From a checkpoint of a small mixture-of-experts model trained on Wikipedia: 279M tokens.
Below are experts of layer 4 (counted from 0) of a mixture-of-experts language model. Rows are named router (the router's row for the expert), gate (a neuron's input weights, with its number), up (a neuron's input weights, with its number) and show model dimensions 0-127. Each number is 128 + 24 x the weight over its row's rms, rounded and kept within 0 to 255. Numbers have three digits each.
Before each expert's rows: a language model's description of what the expert responds to; "mostly gets" lists some tokens that are sent to it at least half of the time. This comes from a sample of Wikipedia text that the model never trained on.

# expert 3
Hyphens inside Chinese and Arabic names and compounds (Ying-wah, al-Qahir, blue-green), first pieces of names, and table pipes.
mostly gets: " Ak", "-", " Che", " Sa", " Me", " Jon"
router:131144144120156134121095138133119128114147125115148100089109173118097140111146126111143150163132145135126147135107122128132130085097111145090139170075128129117158099076110127102126106112088134161116150111152143159104105130154124157137130162176130123137113122123083149150132147155153088120095116113129102148124130074132158149080138107169140112159135066122117141156150196175136159123136
gate0:157134149124160143153100113089098165147131147120156141100124139134168114155154100108123151161128149148159165076111103128132166118150111179119085143123098097124130088142136134144136110097116141156108124165162062142104126161122102109117125136119123104086102110185115154145115133084145146113138141138152114123138148093083133151128108138130122143166118167105094109122175103145102109135129
up0:129118140112146117077155116164151055094147120144144113129125120132112121161113112120142100148116100105110118076110095156139146137046111122171139094096111153138125147188145084152168152113122155138174126139138121155094119129168113121136088139158098124150201131100093167148114111118136119141131105091135121078200136091117148134142113102092129154133110155095126159141116128138122119120123
gate1:108168135110121115127143133115164157155128096102088123112155088136107099126115113114145139116135130141134115155125120131151113114115110095173111107120116137116154136111130141105117180118133094099085151184117140108137115147135102131096131110135125101167078078125124117096148122131132171104124124151112120117164127110124094108145116160096143132135121138145131154111146126047138138084149
up1:162133137164124149125136136137130085140134126177159139152139140125140150127105166142137129105104114124176122095133133162100116144129154139108146130154133143137117107098120132189137111121133136183150112154131085120101117123145145103120081120152118123082174135137165158165125114113133122151119096124079147142112141128129149138105084110147124148135112103131098173114103106190150145103128
gate2:106179109087134133160141136125156137128118126101121145122099103168130128099156140150125137133120154160143126124117113125145149144183108113075146121141147086121148152114099147115163116156121136109130116187157138101125082102135087105152121120163112129109118112109127126181150162146141125094105142112139139075140099105150160140157077107124085111111110129143137148138106101137135162096135
up2:134147132146119189136128119148110140126178116156132125103113139122102169132144134107142149115121137072098149119120129139104191139109122149137134157149141139119117129136106118120130143123121099101175142134132130185116129167182159109099148142087127185099153100120146118103130114092146151094140117134147115135131085116129151122092134109139122133124171128090117141144151162150131103100150
gate3:164122099131114131135141097153120146159132151140164130123105135085105124149140064119102079125128104104134098122166129124104116116117097127145115137139116101120129163133141094101127144121120096114109127130136093107146090166177136109140111143150140130172094109125122113180084131115156099103177114087137160161124141125131148099088140121127132155122134133151150115079122097131153112111123
up3:080136108144142133098141107156112129138115089120135152106093147120153156130126102080125113132078092131131152131174080134133126128155132106131136171164135126127144112084116096146114132176103100139149167143142110128142135152150131138135136161131118136125143106131115132103146142130109120086144111136141081146091103151131080126121172096114135118105121118110119129097125126106185136153088
gate4:177141090148173143176126140094127121177127127149119107118095101156140142096096099116134062098139144172101133158118131135133126122119095100172095125123105126119155125139120126091174148112093095159093143141122168113141132135131094113169123099149122168108174123148113152111140139147142142069162129116178122135141099130165123137123127109120128138132116111107125160126160126129158194120095
up4:124135143131138102134094130149125151121131103189116118123121145143086144118118078138152123146101106092139099132126166160164103137134170137155118170110136112125157095123155126139118113125135155155132158091137135149158086103134204125096131176095130095141143133129120156099152132118133140142098101154138113115108128113093138126159131159157144116132125130119149104225095105148122132099136
gate5:143128110123143141129121114147143117153148144131153139146107143130139142146129133098139154139102147107152116154129130128105146085125133145092186101134146129117126134116131127175133127099128103127124111150156156133134155061156145109062144094152139115145071105118149097188092122145140132086164149125112110130123120109116126145106103130093126101131093118147098090035176113132148129115094
up5:098124127094136103132124121148157076121149114133163115165067142104160122146157134129132154113155107167146181109122127140140135101120133124116163127136129177129127130076101118108133169130111151136126133154130120124163156086109189153128095126114136117157112119100047144160105136119172117133115163131079125111087129141140166109120152100097138111158088141140128126099114121116160091104119
gate6:144079142143125115143146115091107151138121119147168130114159163103123110144167186125110146086116165102119165125144141177142112090171100151140151141139155158089119123106103117139132134115114104099121144148167110141104126170149151105159191126138143139137157131159142124103147117088117126108165126118095146126126137134106157121092137130101151144129165115118130100127155122123097130153093
up6:135087146111150134077127104079106135131138126157134078130133135133136106139157133138115129090100158135119174119114121148133152092102155149115164151120178140132111132085141156162163117125140177086155145108132129135111106150163106171123140164138128129080102097162136125124145114100128131135129151111123121139134143146101116124123155108071143143117101159171140100128158146105104152124108
gate7:156119122162129146114102083094113075145106186114103135119121128116151171163161103156151125094129147212097157128090100149089114117139116083164156121117116124144152118156177145114133141093136126146082164145132169112133132148137109149168128120132126138109177119132102139167155116107094128128101138111152118109157089163133127120116123161150142196120129127106169154150145137157132144085145
up7:099142182115161109167141150156121137133138123151169136139127084120110090098099137132133121151145156115130127136140158144157133175139161140135118128097143139136118125125098140124114115177155121047125092113123107131099119202121129130142119076124133155141123112079119129138119101152136100113119156153126107117078119133135114092130130130140112077112153139167129101162106136129153077151107
gate8:102171143103137090133141116116121163140115098163145137151152090124126112129077120121141143130155113146143144105132142089146168108113149185107126140119116118121137090120144155102124169146114154155104153138150111119127145144095122161147087092113127112154158130117093127102109117155154114130097179118091125129087102107131123150120160116115109110146156130106143107095125114140131139117121
up8:104094122132154142160125122104136140115137098191114134115152098107151122107061157162154160142104138146139147142115137108078144118142144117118125117120096160137132122070145121103126097151102157138099143148138138128136190137111134151125100055114107140128182104111108122127146132173156161097104184086091160096070086128119161155120130113147128124148110138132138121093132127149136210132137
gate9:140124137156107153132135099088121130150147117097119121148145163146085149200099109139124140119062103122114085116123138193140103145121118142135116168108105192144156141115113139161164149104131110114145134148113123107123147112134148120159131131167151084164132116130150131122124110086146134153129110133093156160152137119090137117082122126100128124107094148118117092106127140144120105112132
up9:163107141151129127120113135112175157097137109126131157112141122160111169120110171066099150136138139155137144147124089106118130118109163116138105118132117136131144145132153158134130150124118121193124151155140138156119135127146145186094111143120130110114129124112088136156128156131139118146160125118127155123122181101121057105106166141129183131150148143145117110128141137121114100133127
gate10:108143097153142135133137119135135113127113131162157115111109087145125160147157111120092113108156138197158126117102138157094150072112203149154109168136142165176189125117159136096145147145124130140120084159174122108129181110094130165126090101147078115124135100096122127162121102112094125115131145102142139109142146088124120119146108116142140139141123118124141128112097161115114135134151
up10:126153152087143160124127136125127133137102139130125120122129142103164159096156120178136114127134066129130145153104125127139140145120124151125131117123128122115121128138101145100115119106095109140097150137128150139120096107134133134131090103166143144134109123113110120135135163147146132144117122157126113132133138139114110201165115154146096095137107148068162160151131100121173189106118
gate11:134155101106093103090098116125167108112151113153129119186094126128119105138124134126134111093135157143135102105115106130121138131127109158155109078162135172108168131097135086118151141137124087121116106144122099092151146103069111121155092125110118139136115093137106114137120077064161124113123162104109164161133101115120131075097145086099100156116142103083155131104107115149138123133158
up11:117143092112136120061090113149160108114127132144105108163111149121128151156123106093144134106120125129122107097125109112093109139115094149157109093148098146152151101133134087130145125115109106135118145117124067123122119127133082136156077142112098112141102095151127118142112091088166112114116144083135155146126125101093125099111137078115074136123141106098142143075103094159146101127152
gate12:103162127110135144110146115146127137168118074134124141126151170142119122105159096130118134117139119128129137149126111158146170080107097138141132116123173133127126099160098054138107090106116145106110149148130120116125161112165111135133089147113150159101180056159167154091151106128176117111137101153093151131148120124136140136108138104097106158141191140121129145112134135113143119102105
up12:125101164115188135131126117141116143115139217101161098167185109118143103156135149120140129145125172125175154087175053155146105110120097103118170115112148147078132148156092106135133174147128151133148120126122136111177113125121123137116117110104157152128158165105115135128141111143163119136141131075128153160122106124111135146107112138165108134133093113126168103134096149143100121161091
gate13:175096165156132195126095109141126108123148105077093137121120094188059105102178124124162077116125130161148150133129134120132141119175111133130088128130141116123162129140143116146097156136137110138151142151101119142131128146168159116136111067109140111106131129138163120119146113090151137114100146099118157103111131147143169159105118148133146133155137114142149142153101146129108121179149
up13:101179129097150117098169109130120123121143159088172141162134146087117143104125124172127111136131123168089158115148104147122118125105058098126134133123137121109111140075120116113096117135113116096169114168128094100170137117149130127129146096162129133139159150132125127143122105112113086132158154131134067149160088139124133133113141138143174140135133125104162135109114159120159101109119
gate14:153064108184158100085096107063118116161123148101121132118077131106120136135126109127143126083104102120111133126117091116083115062115166065164135101112137149150122128182150088111138171125138158147149145128116095153150135136133103127114146176140155115139120125127172143124135131121146128142112112086118149142135138148124140100175061166126121148137086140123111108125106146151123115152148
up14:126107113106108187090149117132131104162129181099108123115114131098179106137146130145131183073108119184136119134104109122113130132146126105125118159086132113134131115117175115128104113078148123134106163112114180149130094126137104122101078092134128131111149125131127136154130130156141143149136135078116124115140103182144128135179098146141130133174130143121153139082138127142133131112131
gate15:163067145146138116111122102057101166130112152136115138134129092088139141126102119106152136105070152112128173158099190132083176133158165157134131130140154129138108150122134126119110121116141108151119097124090116136130118132129149103093139163117137101125162103074155112151151163151107170132155080137085178074138143159122084131148115135126141165099112146139113133127146112150139170141143
up15:123091121105176150140131127153144140121091140122109099114073139128204113155144138103116155116136141094127146141116129084142100155151111106130096145112147142162094136112111115082102120112147126151119169105138110117124114136114120120108135126131141124126129142129149137194156133145104142115159125084131131090193151140140123140135084154130111077154069122135132125133101122141119133139142
gate16:144130136162106103087115123126158113151140151131127136146163113087120133150160121165130142146117148166105120163125175129164098103090107118103111106116112097154125117158130066118146136126150165127117130123098101118136085114143120118141146127125145153118102110148127112137112134106105101124118091097122112082086150153131128138139121124122137112146139110098136095145166131158138115132168
up16:126163130144153156167146126171150109097103112139102149124098136127064152157125100136106117128125133093138207160139112141114111126126121157148136127129169109151142189127116160103110138100093107150118137112096144135107135072152146131140123163122103094103092092135097117147135079107091127140121093141113122160116096141164099157114086111135117123112101134146130151154132154120161099116126

# expert 7
Prepositions like of, from, among and articles after them, plus table pipes and numbers in sports and chart tables.
mostly gets: " among", " ·", " from", " •", " of", "from"
router:122106110124082100125143128139132099172143145102119146141133125126137089135145086108143120107123080094105100157162110137110118087128098093170126121118101114131111100187167121101152184145110095113184139155134108094120109156154124144150144100170103173123138075132168107135123128109091167114171092137133147139170127090125134087113128112098092148145122113104132101133139126138107134107110
gate0:099150142113148103096093137096192137150174145157141140131131178141116128113112115147147128137155149138109141146138098093112108108138139142084151152120147150096126129095107085128123119132168128122148154143121163127154150135184108144124116133141101132144119122126117111144166116112157139119056124129137140130135118160097158121118079121091132089148100133089135130129164135131100111137124
up0:131118088128130127104111105146142183141117148129128126123117163095121121142112140122148158122122099151146163123115119113114168176123101141053154087179150077121144130153107080127147144136126128088155128133126116134131133118098111144137096145129082122122157138166101131131130119137140152114153151105151107169183147127140151179145103100159135129124146138126161127095107148144132172106150
gate1:130126152120123132143138084116118166122143143159092119143133131124197136093103090147148147081105102123133134108134136124124157132102165106110159135106137147113143160060107129174113088087112134088090115100160145132116146144134112110125129146167136136134166112111140105137151099122129124107119108098126126115109120173125142172089072116132097159142130128163171127103145132145148151165119
up1:136139151065137176155133134141081133199134105148173126130139076118090110124128124107142152144108087096138121123134133142126146106124110138105169120143137087128149121206130126107116114120113169137115159118137094124133093156179104136145164130165114112132087103127102117116116137115155098156144095184101143125130155093150099156137131128142129130157116148159097129160136135094084131109141
gate2:170130106101123156122128085136139118164132117131155116114122136110106144133091137141075090104134134157131160093148140119114141147082141114098129138106084134140091110175168126159093144150151083096103136131134100133145120111122103121109120133151159089161101110144132104132117144121132154151158119115110182178109132145092159168161122137140142101114122177116102110119087128134173187142129
up2:104136117124143120139115103150172134106162118121179138127155137132106136152150136126121147115166126126129153108121123117159141122145130169131117143108133134160106105172155156163106152141156107129129149095119114127128128111151125136144138150132180070104102114167109095102103110101118156165101118147105173115151098111107170095114144148120140132131104168106126061119126140098095094137112
gate3:151133159140106144167117083106103114177127123115112174113125097117111124152134101127138127115117111117139111129117092126127176133099102145163105132106130152140136146165119129114107133126116108158137135134109113108117144139122164151107113108089079141108125113090139104112111111095124144151103142143099154130142128129116158161134133151085119139099079108107135138166116144119135102112187
up3:153160169103146170159095129168162183108139158120122094155125097147130130129136099102107134142168091188137127108163094139116142136110123162144140084111121149164165136113174134098114171143099136140158118141149112138142124116133139137113126155128103113193116161092107077156102097105119103122154154134133137090132102122103154139149126120120130146093097146140134108120133121113165121147106
gate4:138136101110157119117120125112151163149153080125100180120097124184111140116137090104148138108091146173148123142117126097123118129155136111090076157096138109127137119132129120129127102094132136157140065089106160172137138111137123167117131115145109146169117118122098136153160132159137121115134135120101119090108124153103092127162135107074142088126135132097192125129167131166152202153130
up4:119134147158142168129120132134089144063140160104118128146177144108143177135169154144157142153187143080146126127133124137126131118150106128181147091134144134109073136132127142134106139188150118107107160140129153127130127127093144104133133111118154140105167144135176109121092113109133138130129127129137121120143165112140174123127134151168111156136130104151109130131083161108094078156129
gate5:165100117140125124109129100143082123156107103100115121147088144131125155136122132098143159153121144107133105100172139093131102149121106114112121139149104120143115172131132133127113181118131117128123149109147108125105119072135053129108106120127118103169100135158119101171088201152096164100119111124120147106129171091130156102191083090121124134173131136126134132134133089131173134096137
up5:105115119142133154137154160139133101134101190136131104141156131124133112125170139139112143078097139151171101119131142100123132146174127119150121151155130117117123128105149123130128081149118147163134130115139105107115110132125131141167166153125106127136152078131116175124140122141126128123123140113135111097141076174140158108128137116157120117167121135139161134108099152120130142081136
gate6:133137120148119122132160126159159157118076130169098145114159144129167100116148120107149190123105145154119150090091127133131106150105180112074097164123153149145159099116141089152126154120167157118106123146095111129147080138111137134130128094148136122136100097138119138103128155104139097126106137142140125125136105093100115136118163186116147125117112111100139151106123112127123128123166
up6:124127104140098138099143142127131106152101123175117133108103119141147162131141137111119096104125174145124139139117127135116145105150127085134099145119136123151161151194114122121166136124144114108116114096162121109130132137125074132126138120125126158115101139143120120085108111164092150123121120065162146155158098095127137087133144115149160167126167093147089149147123155113079144075139
gate7:154145100125103119161118095138129145127126107144095155120112140130105153148153096109076116098137132188151141098113192178146139134137159142128098132116124163100151139107146148152130117104129129097126140153079098103133146137127111141109115121089147094179110094111135107128160116133120116143101109163123110144116114133094109117151089108101119080090101163141117131094188124123164127128149
up7:066087151121151134131114109124129109116121141126136127137148147159115125122069153127122134128106121157119157122165111114214124135112123094112132137113107138126118122137151096089129157108136127119147195097113127127124135131144122146098123123140134135143108119134109109096158176113127132105119118113174072178182159162126134158123141140118114164138133146130101080111171111160143117130132
gate8:150137137116100091091129068150167107092137115099134120128103101126140134125086103143105194153126099178120137103145181140139136142124140110115101123118131122161131096137165104142134148113154091176130129150138150152116092121103120129120145132121133105154117106153101119124148129112108165133139138112137132159097136169100133112151112127116124142120184125117100154114167114096136134143164
up8:111107141120124150108103105123119125139094100124063133129067152104163129127105078154136132126098121163145133137126104107101097105104157114110113121143057102135121126152111108119116118137122160131138109128095115157124141134119084149118167117113098159155119163134124154146119120101133092104123150144150114160153134122150094150129113129135144133118102112106132189139152088125142126107147
gate9:183153134112142130143146121121129123126150144125135085122123154094106143121158147106095131109156111126126124105174109127132147157100153146107124098145095108087139122130146132148134172128100106109123151123172146091136111132137129147138141130105107117140122135110111130150120127152126172132160128112134163148173136076135143153116080126105103129141131108149149135129113127150186126143151
up9:138128113166156123153107112107150100112172104135163144092128122123089181137111106162117119128118130123127172128139129137110179147183137103127075128113114107143108126125137193152126127123128153119114095132095075117155124103134119108161109127150144135112145142137121129099127094106125137129124142168127101142119124159132096124123123099168148133171090134131111148074183155115074117159108
gate10:129097152138182140147123091148145098112145136112144156138106163117173110136156143141127138091161092162132190095118149110131170123145156139179160134138096139163127146169103096153150087128125108140163140160143118108121167147114122137157126118111112116125122123123160110119134102109123152156134205145136186134106115131103102160123190144065121143130145131107170119133113123108083152170115
up10:172134092104141141130152109135118140159113158127152124121132172157160134119182110119131095131108101146139117120127101120086124101076149096147139115074118118120096134181119095123117104108118153076158098133132120099126113127120109139137100144089106121115154170141146120107110156116135142122201116112155088116165076088142129159174126105113177159174144119139126106119106153131159105159132
gate11:127171177134145127135114115094136116137132162155139151095121138094186137118115124166134179097123153109088163145134106123120079119167139084097112148126126143135131157142123113103115131118120141108114111153131144170176100112153083132126162127152153154111093095108131132107113116148138119109118133121111114130114128161103080143133117167124135133161094088065152171116171149180158118123140
up11:130167146116187082109124152145136128145118141141135093121101119142129130125151101115150122120122139100123141147160113146148131135183150118135192147103125105132105125130138095121115119133114171135127086112133176137115113130175075148171188126158158094066116149132101125129133122153116146087157110164151099128126114130101137147142124157124139100119112148088115176117131124092126163109084
gate12:125095113142132148095115150145109093126144135122125136105153120147122123142147095141139124139091131125166159120088166135089186121165140174162095155139092125151165149185123135119135099138112117143114115100134089137088140151103062141161133115140142136118146132137123136125079102107132141159108154087132149154083120108062169107146125124134122131121162163138152099105152089168141079190154
up12:129122133141150152110139107128173130163075111123127150134105115149110110090112121099115133139132112106152140094129118142140129150139130157123106118182133156127133102118149127145103092137124185116129113076146128126101171123123078093140125114113147114134125124111153103141177136150131124133106123131134107158159140149118064134162124137087132124133113121148160138162145079062105139148122
gate13:106128103127134064138147105157154110109119121132132090118129115152111152162118100143127105126128151136117117137110138171135111095155159130190104100120120146120118131102129125142101110106117162115106134182102128093112158140111140079101185134112162131145125087125140140144145141136118167107118104148101101101111142114140136117142138146114122115152120121128092128068111144112138140094112
up13:138159154130108153115111146132148135065134151160106126140116106134120142143105141152148122138120145106110101106140149170116084149146109077166163097141144119115090154177099121127133150120128086140129114111079156126065124158134139110132184129146177138116135164144135092102135159122111123158129109118184107127121120105147144103112134189138125140117144096141090144151110167153140106079128
gate14:140118080122119115129058092172103128142133132149181137118122096103133144156083137177126118136108121116123137132114124151133131117126167127147146130089124144169102120132115139106157129128124160115107130142103109112117143110116116116157168158120163076146101148094134089084150113138109133162112154140126135117109138112112105110151140125117123154162130127133106145102161119111161118160137
up14:096141134092128132111105139112137102154127073168148136093131088179099107092104124115135131133153132136109111131129132119141117142125125171143153135121136128129135125109094103107154112109135109126130104129157122152119125127124114098137115144117113123074151168090116123127124171136127112143102133130161124114056121151154113119119163114134136139132118112077103110109133132117083103109136
gate15:138140155156155114122150097109134123124100157117114169130124149148181130133075099165161102148107104117118161124145143159124121085154124085124143122153133173157119148123117116115123129150121133122108141145121124144163140095176084120125141085145126114114142181136133102153132157149110116136141172105146156109159110170107148123134149158128160124158123140115131167151134079089110106095119
up15:116157194141123092099161128102081093138148127146102134149114122131159095112098169124134063140148122128116113138146141103149144111115171092064173131128136110112126158150142125106138095140080113136106134118147186100075076135160124136126152160130104089150109175139105095150145144151132110131121119115126149127153109147146158185162124109147165081133088138092097150127103154149129132144134
gate16:096138123121160132136144128174141141133145124165096135128144122186133207121143145162122132132145129138152151128145127138176131138151121089115186096151129131128128111137113123155142168129144163165149105155108117107133106095097129170152151146137097114119135172121085084148159135129121130136134120113123112142134129136146158125126130130168134131129145135167108087098102153128114104126160
up16:099121105100126171130118134125132128088128127120123167131114171087144121131145079137103101109085127129157147128119132131129103143094120155107086127114135165132121133134098113137090132098099146121113145085130171149143137125098138120125105163132108131158080108124114115108122130124128137113116127174106139097133144097114137119158104154080118166138100100182153181167082126148159104130120

# expert 4
Section markers ==, === and line breaks after headings, especially in species and genus stubs (Genus of fishes, -idae, Species).
mostly gets: " ==", " ===", "idae", " Genus", "Scientific", " ===="
router:131127095108134116076115160135165100115086117123144111110098165125128161148114114162113106123152138137099095131118150182138079144142109112128174140134139121145109195125079152107089120098120088127147138090129141131087126102144138157114112114126136119104131125124099159123118153124096135146131124129131108074141122113125123148111164111115135116106154147057113175145110114146118148128057
gate0:152080129149186105107127118173121151122128166113151141125147130129132151159139148169110121161143093099110139123119161134121145127189137146121166116136140160153100133142108143159141124117094124078137132137119142126122133062163126144140137098127122095087164083088086120102101124126144129132177141120115135083144133156101126149113157143121100159129163128102106142104137151136158102154097
up0:122142156151159177151148155137100129144147070145111143126037104121118111103133151116123131150105164128129124125167103152146129125106106139123157133144139165136120120119126105141132119103097119117153156096148107112133137136065138181139150114163136101137115151120102097114134122136128105110188107127155152156127126139115114120129110102086115118099130124173124147156140158125131088146126
gate1:164107162171133114102162112149128119155121094096136129158150153134113180097135137124107151127106174113162123083158145130111108163160125135126144119161152110153130176143104142133135123111146100135089133131073117151089136135103144127139113123152108108166159146133118129143137129142155152081134137158123121105129123095122139126112101128135183112180149169090115127142121125129140090093127
up1:121187147085130162169117133130152156128148151128103125163127138082130139155107121134157106157125111137108159156131104117139153126055129115145146120102141136129116121120112117126131160121119133161110119157134087121158114089148127111151105138114148109083087123115129165140099116135137092110114162088144124107106174094126118106121099091151089145148108118131160119127093129091184167154088
gate2:120157153145149111108153096116111160142137106107127109134118101070173137118146088111156126141130102124128107116151122141094156115101133120093130128118154131162125128107156051100139129141120128162103153121157144143147171103191104136109122146137058093139107144123099144109067134139144129096115126137099135113120112111125156144141097113153127134105141143095138137124101119135147129142098
up2:147139089149177072093130106122080102075134138159143130120130135126128172109150118150119117075115115135176110102068111147090112114088166136132175103155118152105186153145088103123109111091149121145117107107122145137181127135084148127141139130085158158158126098112141142145138121139128151159136127112130119130148118148136114116118097147172159138114177087102111110103129173153134155139126
gate3:153154147138163122164139120108151151113165127128132160153080122138160124140142096129129124091127155157123109114118069130151153103113110135123123112122129129108153120118077135132111181120121075143124141144132128132199151080082147109086158094100174102103159115111127125125087094146125136099143137130097135119169097162135116140097130127147146137145099125128130109107153158140157102181108
up3:136129100147105092103115125165121148147110154113140129142123134132106131128143156139140150109112104118121101087173156164111124143102102102140101117117184107150103130175153116085173151133142094128120129112057105118100149137127136174132083141128135139131142132147112101152098128118154102123190114132119150167103102123134159148101125105131176108104109141098140138140121117121139132109145
gate4:142110132099122115129150115140150112112130129100122134147135150160107101142086136122137158124128127142120129165122104162176146107159107120126154115097106120143170143162126154140107146121143142103130118097179147126087129115141091124090125098175117139145132110108140101158132155162099150139091139144173160158148116109109118105115096101116110114071095155116126128109139085134136130104120
up4:108120144117088136153110127113144125109120133168154121124163105106114175128151164125149157094122162104156148121134150111138118194125127103135110177097131125083143121145119114147118143116140158168116115148142083102138141089091160116162118096108142135106123123131109163157117106148150167100088122166074101141114116136117128102113179115075127109130157100169141095132107113110158083115124
gate5:152126142136133204166096131157109098109125149131156168132141089143153140130126134126134158144165142171140129084122132146132143107176142088150130130068128148168159125153123092129131118120152113179139110109099133157122121115093123087108107122122114118148192142128087138146097119161132121117184137116109156117148123157095156124122145151119091126138130169143121152158147081123160134139152
up5:094142142163077107080156128139097189155087113135116167096151168124124105154139153126126111144107130153133120110118161135136150133115137134109086111112126171143118104117146140104140115122138120077156102093093093146129111150146147157137103110142102121157118137150132137093143107108101085160112147123125140116081120082129159145170134097164119170114125113080072086088116158110078128153113
gate6:131123166167145118127151122114149114121107115107115205144167132116114142123138106142120132109108136154130122125116168166144107118164138134184100096133158113135142159146120115156123154124151109103157117123146126150111167125128140113150126137117148121084121144110171105114099109089101099130159123103125116147109099126128085101138147150173126176142163120120121128086154139107129109138139
up6:156134140129163119134150142119126087145126140113115131149169162100114091113108104154181092132119117117121094118122137124156112103109128157105165125134131130074142163154101121129115135137093119122151133099136127110065150118134112138162165139123091129147109182090114134103107150125163090163162103131188103144158121131157109160116121105146134171108093118094123132153146146135108138084119
gate7:131104090130099101083104097137100131158106139156131174144149073146113109118103095134133130114150123106181147149127131161131198113137105146155081133099142167137143111154126126121134145141139132103129150118093130127142142143110120132114122156093100104114112157068125052144117113138138145133109112088065169162114128118112142125133095072106119141115109086114115133096096169137138126140149
up7:154127165117121129123136135124109157105146102119123152130120124148093102143177113146127140145096123110087080104124142123107098128115127132100152109133128122094127110136131124151110101136110145155104134129178133134107119089088167127152126096126134157100119102140116218122140130096170094158140118104147114135122137153129158107128132182154143125150155169137158104143154085104092080125128
gate8:152114104124110123141146106112145111151124124172093116103136131117140139122146094135153144065137093179121123123130144135152135128162107126116125139112139127128164140132165136110130093108139138156181138140091112116122062132093071109134121116168106139094129096118115152136124155145134143124108146097138118101139125105109125119155117110174119173143160106167106088126182158141109171147138
up8:115128165131103081119120125121118147094097126094141140140133156142155085097128150099118119147139133111143147122138076116124084130069087087101146121088165136138146138128097113110136113127103095137077130121128129127183148116136126125135103166151123080153086162111088118083117151145152071143102144118138080128135169101149152140131136113084133117120124124140120104121144091059120118165119
gate9:138149094132153120145113105091175161105126156136186142133135126092096150195094168182081132123176107198133136113111148123143110124137127128104160081121119100116160130078115135141117142114156128157112116123160145129162145119136124100150133135150082135136117094134087166149156117100147125128138087125049117112090105135097157080137127151106139117118082148131132091120145084139136143117130
up9:086137171158101099202134139136140119138144109150105114122103138149122079130129109133115151128137149179177144094106102091126122109141139156126126081146148124146162107144157106139083115106143140098137153118116149120126116150106130129117132130119163146101110117105132115122139115140112110131107105134129131129123129127102120133134115129112117151138102125173129107156164164134100150135145
gate10:091096111172147148119110082127102170151151152146112155112123151148121145157120081114136112135066135113160099138132151087081201117142126127125092130116139145138129107130152114129128113111158115124092114125130167172129182113086146124088138135126112152107149129148121120087082103141182125113143117068114158144092154126111113122097153135167174144104132111130182074085148156111146172148129
up10:096105116127124122130061103117117160113140142177175176130133111119142126174147106140136106099126154132130099108107141080141153099119119127126113146135159155144132130129144145144148077131148154103148166154140087104117158137097134123119135127136137104097132197169106136118122160124120166163066096113120148142126112153089125126140136120162121102146151092142147102099152173167127179098124
gate11:154126126140161082117134106125176114150140153138181145139107161111103124128132110119101154118111088124164125102098132154062093100113150143130187127136164151145128144137089111117159118135143099121132139162123097139142085076146127054135097101133148137168151097122108112122118127125131131085129157156136119142178125148125112106144110108105140154100170103080142067186129092137163142144112
up11:137139154143094091091116143125112141131131118161133190137145109125129114108136130207124145111180160129129116135133119121108119090151086131190125108135132076125129134133113152119151144128109115144089115137139144120170125157139122141111105110152100152117115134141147117087132130137130153137151082129132121115140134121115109125153117140153145147153134148144104157139174150087122096146146
gate12:181112122131131157140108102152106130099123093137152173126137156110129111084153123127115167163135123155109155097125130169094147133109105106115125191092142157127130152124078142119129138111147116136089119136164147164176157092098128144108091089149133141085127098115138125163152116139168089091158146097080137092103085159119115147083103133097119101135081109098142139147162127136155110149145
up12:128102153195144104122158135122116081131105169090118166131127128122156094115174146132138148114150129128136151109111115137090125095105154066135146174098107136134125141155152130083109119139122131109130159147180109123149105108136147163122137133169073088140136163124072121120104127136146110121122141122120116127111132140201145154134130142129118139119115142126110133143132120133146119131071
gate13:134099116082136133112131127117139117133147099134144130118138135105120076108156149119128124146165174113132154157157146118140120161136103102147055170140144116132175132104119152110153151088107072135121120144117127121143142129109100103093116131130122100097128124146154112118146141146155173099132122131114151092099089119136128149149140102125124108166123121141116098142156120121152131165137
up13:108109084158161126105141114126119127099101144112089100098107132170122176159109108104122115071137139116123145142079116135152129136155175157171121081156091141117082115175164120117124065159149138120142122117133102106167168123121096106156126155135114149145160117146142097130134099122027133136148137107166092125155139119127131095113103150139112145152127126097139172088112124138069171106133
gate14:129150122136196093074134121101126108126122161136128090110109144136115109144140107073141116094113155084107140164156127107165120141136142108114150161096161122133117135116142106111125135115141143155090108109065091107144115114135119128097127140124148066149098129177083094144154108152143149104109132112114116134133114111118094129128123153151163111157118170121163124117082133092113145144119
up14:101115148148125092106101111090088164131126114139095139143172165138154114121131098171148152138142144118130103099126173122181120134116129117132141133129150135146148117162165098093154106142129170116121185114112117118145091163115107110163118144139127161110160192116136105082133123115096103167090126128161132165153098100118184119128149157157147171153137097137128109160132145120106131121158
gate15:106110147109164085088148103130160143119131123110131139151152117125115158134114139144102123084138112155156155127124124132128117127141121124156185127141146117086113146173114128140101147097170168130081144157107138081123128105128118136125151138141154117099126089116115068100135105134121147111117112112134127132100152132138100097098085104133121135201159084138153112110138156118143122124120
up15:087073113139132133106117114146161144107109126113144096115180129100103102136102127142146105107117110147147116131110106149140138119108115070124192109131136122133119142102170135156076125151118125161138155096117123102160120158149148123100124154115074099134092151101145102110128140146103168101126094093121132133112096138093130151139103114119117145152120101131168141135115149141201164090121
gate16:136149104132107174142109096138100169136139138121140155142155126151092183081131127112114097105144128161130103071152147135111122134121107123116158118138100138118170160123111130120134129119128094117158134111183164126152154088130128138116117125112087137126134163121132119140129092110131125096140100126123159151108083130086139152109163079110148087155151198126131107146125095132146108117121
up16:112126131130114139094100138085101151137115087154137124143161133099130159137087134125131147079118119117130108092078155095122118126131133111095122146152100147131140143151085111122113148141139150131068132121146124124114145114147130126072089115113141135159122127143135124083135136113132118123074142113070168138110106157131119137136120099142175156127110137119127125137085120140154094068100